python train.py --n_experts=80 --experts_per_token=4 --routed_scale=2.0 --tie_embeddings=false --beta1=0.9
Below are experts of layer 4 (counted from 0) of a mixture-of-experts language model. Rows are named router (the router's row for the expert), gate (a neuron's input weights, with its number), up (a neuron's input weights, with its number), down (a neuron's output weights, with its number) and show model dimensions 40-79. Each number is 128 + 24 x the weight over its row's rms, rounded and kept within 0 to 255. Numbers have three digits each.
After each expert's rows: "comes after" lists some tokens at least twice as common just before its tokens as in all text. This comes from a sample of Wikipedia text that the model never trained on. Tokens count by the router's weight.

# expert 59
router:112130134122115113166119102153144131155136148142086140143120133080121152177149115151130114101110154162182126144134148119
gate0:118085112124115088171135106121112110102105174142130174122142125129150159138172129144130122160132174106109147154128166131
up0:121111136141131125091121107119126126119121110157173129098135112113103123124145122123119164107125122120139143152128100145
down0:105147120161094134135184117104100158134087141154190153114125140146102138135146132143075189101111113154103113092101145072
gate1:146162096125153109155142134167118152184162124117110096123135139123178139107156128136125145176115104147137111099146148138
up1:109157135132069134119097137097130151124110098132151127115103127117125149130127172114077140123116101136108135073127136120
down1:100136133119117112126143145145127085162144143113114143155158121080160095110118093126136160128144136124156085109087134136
comes after: "\n", "0", "6", "5", "3", "4"

# expert 26
router:107158141129182159124133142150152120107115137144174181168171134132127135114138134110111167147096154161121131146155153118
gate0:135179146136186131124088153140122121091102146136140117122139124163083159116142165117132095094082119099131150102132095117
up0:110160119137157169150114128119145115084116098132100089159122158122051124142175157137089167099145115110126124115133118155
down0:170073156135084098084126087129181161136112138173134149144130108102165086153139080171125179147135127157147156125123160101
gate1:139107125130112137088109148119163164114128109155087144094142143116161147130128092085155080125116116135125106137163132123
up1:113123109133129125138092113078139147117089174149155116145118137085159094124122098115096091067173129140170116115133180151
down1:121143147096162157152141134120126107132090098143114196121157121114139115111126137131137145101127098098094066152121126132
comes after: "\n", "\n\n", " by", "\"", " as", "R"

# expert 17
router:112126131121111104127133130146063122129148122135120123134107141127123186125144112134125143093153144118104139111101137147
gate0:134081140083112118132163128110112124107153066126143096137137120087168118161147078155125139160138094097163157143100171133
up0:139170141131146123125112132113161119106129088126070126132145130103115128090150107108131100103122124140157117058143155110
down0:115132143118147139166188111125097108149138106158143108128086087097137140106140155129141080160188127105119112130136156166
gate1:148107154141156119135113090108106123074142111122121116132123123143111142084118087092158114138130126142158109097151124153
up1:117127130141123095111123164164162113103123105115115126130134081104155162133138118106096129094089136165142113113138144177
down1:119102160110110115140066130165105126122117121139130165150151104131123125116086118149099149145133126132165099162122136111
comes after: " | ", ",", "; ", "–", ".", " "

# expert 12
router:092117139140119121154134114142095117159118158167098127134127162149151129128126124121137144155147153114086140140105109147
gate0:142148110137094130091142146117129146138100152156116141138138083149170137096142135167147124109133105106177155150115144151
up0:140100167146137128140135139151125126110106140141135135136124124150118146146116159152120131186151110078096088104147132100
down0:181140171140137114135186148150109150112124120138065113115096154163150099192096122118165103102112126165123128109136127148
gate1:146156122096078099139138154138147107158159110160160150115122116143117158111128094089104101139099107152169131110146102136
up1:136085121105146177163163129145149110136140087109144091127149147094106078103078107098188117153158087139118117139151158136
down1:131119148144118157163139136069116149140206121136123143147128119105135090149140106125129117097161121104128085134134127110
comes after: " | ", ".", " ", "; ", ": ", ") | "

# expert 4
router:135120122134125088129148137112082086143119150148129082099103111115113135102127126113129115138125116083101153058099136145
gate0:129097170125129131103154159122093111130124142142137139162129145141123133133142098111126142135139150123121143106143105109
up0:132120103088151149081108149111120137059147113107092151171129101162121137142083156111123080130154154156142130106146115119
down0:147172099142128131117137112114140130114141078154103151122116111137153180097091138131115115141110106113124136130101158111
gate1:100139115179092120161154154122108128125152108120166153129190129135125086116134079099166154137131145165133091122097136108
up1:150105152109142137103148116121101132131081120129098166150164122133121123089146143108114129096106171123122141127123152135
down1:118105095135129139145124150134099160143090124140132117130122094150148139135152112095137143157106126145114145144120110138
comes after: " | ", "; ", " ", " l", ": ", ", "

# expert 62
router:187136133136179132129125151131115132107100124109094139093121143167125091122146151125112094144136105110147138097127109138
gate0:095123092135126117141141169132091140095133135107125128134107125146093087159132097154148147144134131120137125141092102196
up0:099175161122145182127131131126119107074157112116175150122111117117152172159104137145136131141162094157147164147131149170
down0:114071099132107160120115083193143148142119121120094094136147158108125096163097129115121124134138139141131100108085142132
gate1:117156131131170119174141154153098105140108140146130156121107101112110145117108127127160152136126142127141123139117138129
up1:107128154147138114158111137100104089134141144120125085126125114154177133083086110074106125132121111126196119105104146094
down1:100177123154128119123128128133148118133120150149118107176111050183154137165102065093111118133113089203140150169127136134
comes after: "\n\n", "==", " |  | ", "===", "==S", "==P"

# expert 42
router:142146126173141122136136103104132115123127161123109140126128148132114150109129083114114148184134125143154134150138120124
gate0:134123072121128120142111151112143130066150143134130179116089146146112157135134152098152122131109172141120127102112087125
up0:140073142176091138146172153127174113121135127105117164142101152127167083117131101098140148122157128162123162089141120150
down0:119132104077086138102093143118143138148181098146157092165150099116174103169110132146093155143161101084139160098144154161
gate1:119112145128113123192153128098131098103146160120143082107111154130104146125142148112139084123141138088129102132147149108
up1:174148127153133120103138134081119132143145094131137152123124100096074109067115105146156134121130091120091152142112159130
down1:137104123111126118102103138171066180108142101129159154126106136154142132081125114134123118122172152159137154158125107124
comes after: ", ", " in ", " (", "| ", "–", "- "

# expert 52
router:087154158115148110117132117122113117106111106158163112154145125106109126131091151116171105102125177136111128118136122122
gate0:135159082140104135136142117170149161103109153138119137151141145124126108102099128160115104112079152103129078121152121131
up0:149142131137119151163141093124137161131153132135127111115078147116108104098153149109137138143132137158150122125141124087
down0:111128087111135102132157135144136141134117118140159170136119131171134107145094145137139118167089109138114107150111138134
gate1:158097122105141146112178125139135103134125148127115112114131099085148105089119114111101134167126115105125150092139129161
up1:093125128138133114132131133109108108145131107112154161103154125127097174120109118109131109132145134172105139097075096151
down1:106163075130113154161086154146150145135102139161121128131110149118096121125117169153159144154117114129128099157177098126
comes after: " |", ")", " |  |", "\n", ".", "% |"

# expert 32
router:129133141136155133132166107102149133131097138101114176099145117152151167150146132137115105123108159155091100107167101111
gate0:113098148123134126126162158128146148105106136136097120163128182078120118131098114107089124101130137150118120132140163162
up0:102124149083109172168122127194099133135074137172121115109088132091089132114101148175105108145106163104102146161139157116
down0:152154115147107078099108175140165114144094126130158143147101098116163107151109089128130129112157104129134150109137152170
gate1:178126129094084113150109095118134095118127126117084100111193129147118080146119152126114178189119130156096125124116125115
up1:145104121139143090134100142074124106155157102098099140125108144171159122076092148135134153135120116142123119118146126164
down1:116135087148149138151098138143109097127134119123110114152138169139105150138131145141138101084126108142168106149095129159
comes after: "\n", "-", ";", "- D", "- C", "- P"

# expert 34
router:115109118117138084128122112108139120082098130161117109113164184156124149123151133091136128149067092133171147161101124131
gate0:110128146148154165147151123122122136164157165164159160126149111122186135135143139130148122109140145148068139117129142137
up0:144121132117122132140124092129140154084070148089126145165144121114171122147179120166158092100127085094096135098140153118
down0:119172150099096125129142095111093103171130086112111104161115138112129181116131155131111128100127098117094124127117117169
gate1:133118135120107104134119092176162116110093139125146137142119163132136146136166182126138137098129156171147133136169107152
up1:099117150105173171174182110132146142128160123124139148104117101138128148113088143167133142151163118096144092106119121119
down1:115106140107112131180109125169124151126125157126176114139128091142123138120107108106150182137119132158137077113141134102
comes after: "1", " |", "2", " |  | C", " | S", "|"

# expert 0
router:174157139108095089132104115114141144106133115118108155119115145093141103088125113089097111119069175126123138111096170117
gate0:115127095080150166168174164122107134132171166142135134150103174162106119080129162125154130129103133133165087132107116084
up0:112121131107133126133094099148118108143103157122144125113109146156094146097135120113126149094118125164117158119125112169
down0:139165125171119153138153139126124144135155125111114121122162125102127101087113146075109127181102110092117150154117125111
gate1:134131142139093167153148170166141110073106122126106098157146102098154123087102145143159137146117141130140086139131114129
up1:136116138108104147121126122100114134083134143109128087141121111101111117066114127116144129121174112093171115112141112139
down1:132064121180110129089123091126121111136158110123117137112138140098116111113105117187149110168140134152123124161152140124
comes after: "1", "2", " January ", " in", " September ", " this"

# expert 10
router:089099146179144111156098179131138126132127141182105152136146145100110165180145089135121116111134150139173126169129159150
gate0:106139121131172145111135124156120121150145093156109118133129134149153150115145097125092140145115132082121120146132068161
up0:106122122151122114095122139129120135120137152140151134149130132140106114145092149156129163105155134127096101101120118112
down0:109089119121117164101102151138129168149132143164130115098099118090121083110134089123132129139090124165147168128122115132
gate1:142159129136123127079160115145122127129092132169092155146107104096132123117194128148127100100124115096140152113154152114
up1:135145122135145138154128176162089108144097157102175124104164156133148158138102126172130133117115179112120099124135104164
down1:090072142107138118112129089127135140113136121152148098128155139144129113116125078173147125178138104123149123148118124112
comes after: "0", "\n", "1", "3", "2", "4"

# expert 49
router:133170149116156101135139129103124122157128127142111118138128162153131106115116092122102134171077122120102104110096148117
gate0:087095141135161129153151120092091120116117123136119139147138114157089050109125136125174140150093143098154192109134114146
up0:119142110108109105153118130083089121141145105117107140137151110125139097109115114119129118156088158124156119108156142151
down0:130137120128110118156173095119130091134105179117101178041137150159115137136125074166130139136083096148123136129116153103
gate1:097145172186102133121156109120154108121115144164159127127102137140110100136128089130080171121142108088069180121109114117
up1:171132122142155169116140134120141100116135104143108172118139145128105118112102144129161165167135071122086126088134140115
down1:090129165120090127089155114146083114169119113106131084104146102119105124138178138161097096113124129131147108138093162117
comes after: "2", "1", ", ", "- ", " in ", " ("

# expert 58
router:109115133132160082118148148116116091155097116137166119134163146149142101154127128153141118125095163114115085072163085156
gate0:136127134157124116152132117100130086122110166149151156137128110137176113110143157147105143131107173121085103097094105106
up0:150153136122118158140111128105105135105141149179094100094105134103152147144126113124131123122134110156121135109160130148
down0:108147161125146150113115079140115096106123094119136126118118095129153122132152092117167108099130103095147139134162133085
gate1:119054092153122141144080142103142153134102128130180155167156132112124091152143128139117119127120153150119093107094073115
up1:126113157123141163130156135126161123139165144148160125083112115129089138132146123177095128100133115124158113089161155080
down1:111092105149139121135130126108113115099120120146101113117115086094141104145150137112137147124126159184076157118107117174
comes after: " |", ")", "\n", " |  |", " |  |  |", "% |"

# expert 66
router:140150151147156137131136092139181097103157136126169126156110104134117121135106130128123163139081098101109170115123165118
gate0:126135142125111135115130112162146156154116140194138214148137155121151150140128140115081141130130148111153168153161115173
up0:152104136143097112111114115097091117149157095121123102166095142123125113124131149111129123164128153105141110111093122145
down0:113118073084141153156118123144145095113088152090144136128128106142098155131155115104134133117128100118163107120111113144
gate1:129121108111073137114120135106156094118117119099122096161143112125155153137134133125128166137140149081132151123140165166
up1:153113136174113167165131137138144129167172158136112094155110118133136115136137137100111135154161145103119133123143124083
down1:131108126097116140130169128122103158127122128114140165081109131132105147136129139152103167175087115132164114113174145119
comes after: ".", " =", "\n\n", "===", "==", " =="

# expert 47
router:112147148103139111116122133162109148191112158132128104160122131150144110135118136128124162109121132132120124092072167156
gate0:134145183094103057122068098157105144135093131121154125110143123134150081153141106130084161103129126140096108109138163094
up0:143051132161157138095138160136132097114124110140113151085120152125095148148141126122157157153123134165183129161081109131
down0:180159140120116107101132131172111130134114113110160132131145142154105150134154127128113133117134122111098121112124091099
gate1:141139109180147108085138149115138091164119104176096131140155107105147142141088124121126124134135144130112123092134093112
up1:163138101122101147116162147116124167091117089093160181124148097138139157120106106078146138114158117151128131134137084131
down1:149087167136156106126099114165156143120113156155098152117108128147174138115144139118116127169111145115121153106144134119
comes after: "| ", " ", " | ", "–", " (", "; "

# expert 61
router:147136146104139118106126124110150139082099163144153122124152172141116131072147167131126160150131130141120147180082106145
gate0:161139101091148134149095122152137167144158159168127144172138123170148128135106149139135112149099114144141160124154137148
up0:131195157140146143144173151152185159131106120084132156168114123155175106120137151146130123141134128137100147136117123137
down0:097144127118158127122127059147127117114128111132156096105123102159110135169133183170168160135120147109157129119125138123
gate1:112096120102126118154123120113108152169138140088104131150125142147145147123114116090124128135106177117154111081154130148
up1:132102152107114118096117121128156138156155140145122126135128129130137115119142128117159132167161123104104092149130121124
down1:153129161158111136128140144112164154108174073101047113176117132125115169077146133122164083100142131106106168097140151141
comes after: "\n\n", ".", "==", "===", " ==", " ==="

# expert 1
router:143134134118135115152140140097116117139146110114145124127115092135118103164128151137081114120121106096159144135134124116
gate0:162132120154116117184094118174178136136140127085133136112095158160161092134139130177096139179189122131144174153147148121
up0:138096126147152102101126130137163108151086117149139171160137169100137132134161122105151113147145127120101092113149101140
down0:140150137157184106138168148159143141130055154131100140134131127150150112126139171112133188111149123172147175118120146104
gate1:138143080124132125099124119142124091157125141128100129116100145165098152142161105175148135118095130131126108161087107162
up1:125126128146119085149154099138108140124137159163136131165146124106101149125120122121168107134173135094145126091121146131
down1:125128125160186132111102134145136111158114084163082128111180151151134146134156112107097156129099159118165098153124138138
comes after: "\n", "\n\n", "ok", " | J", "J", "|"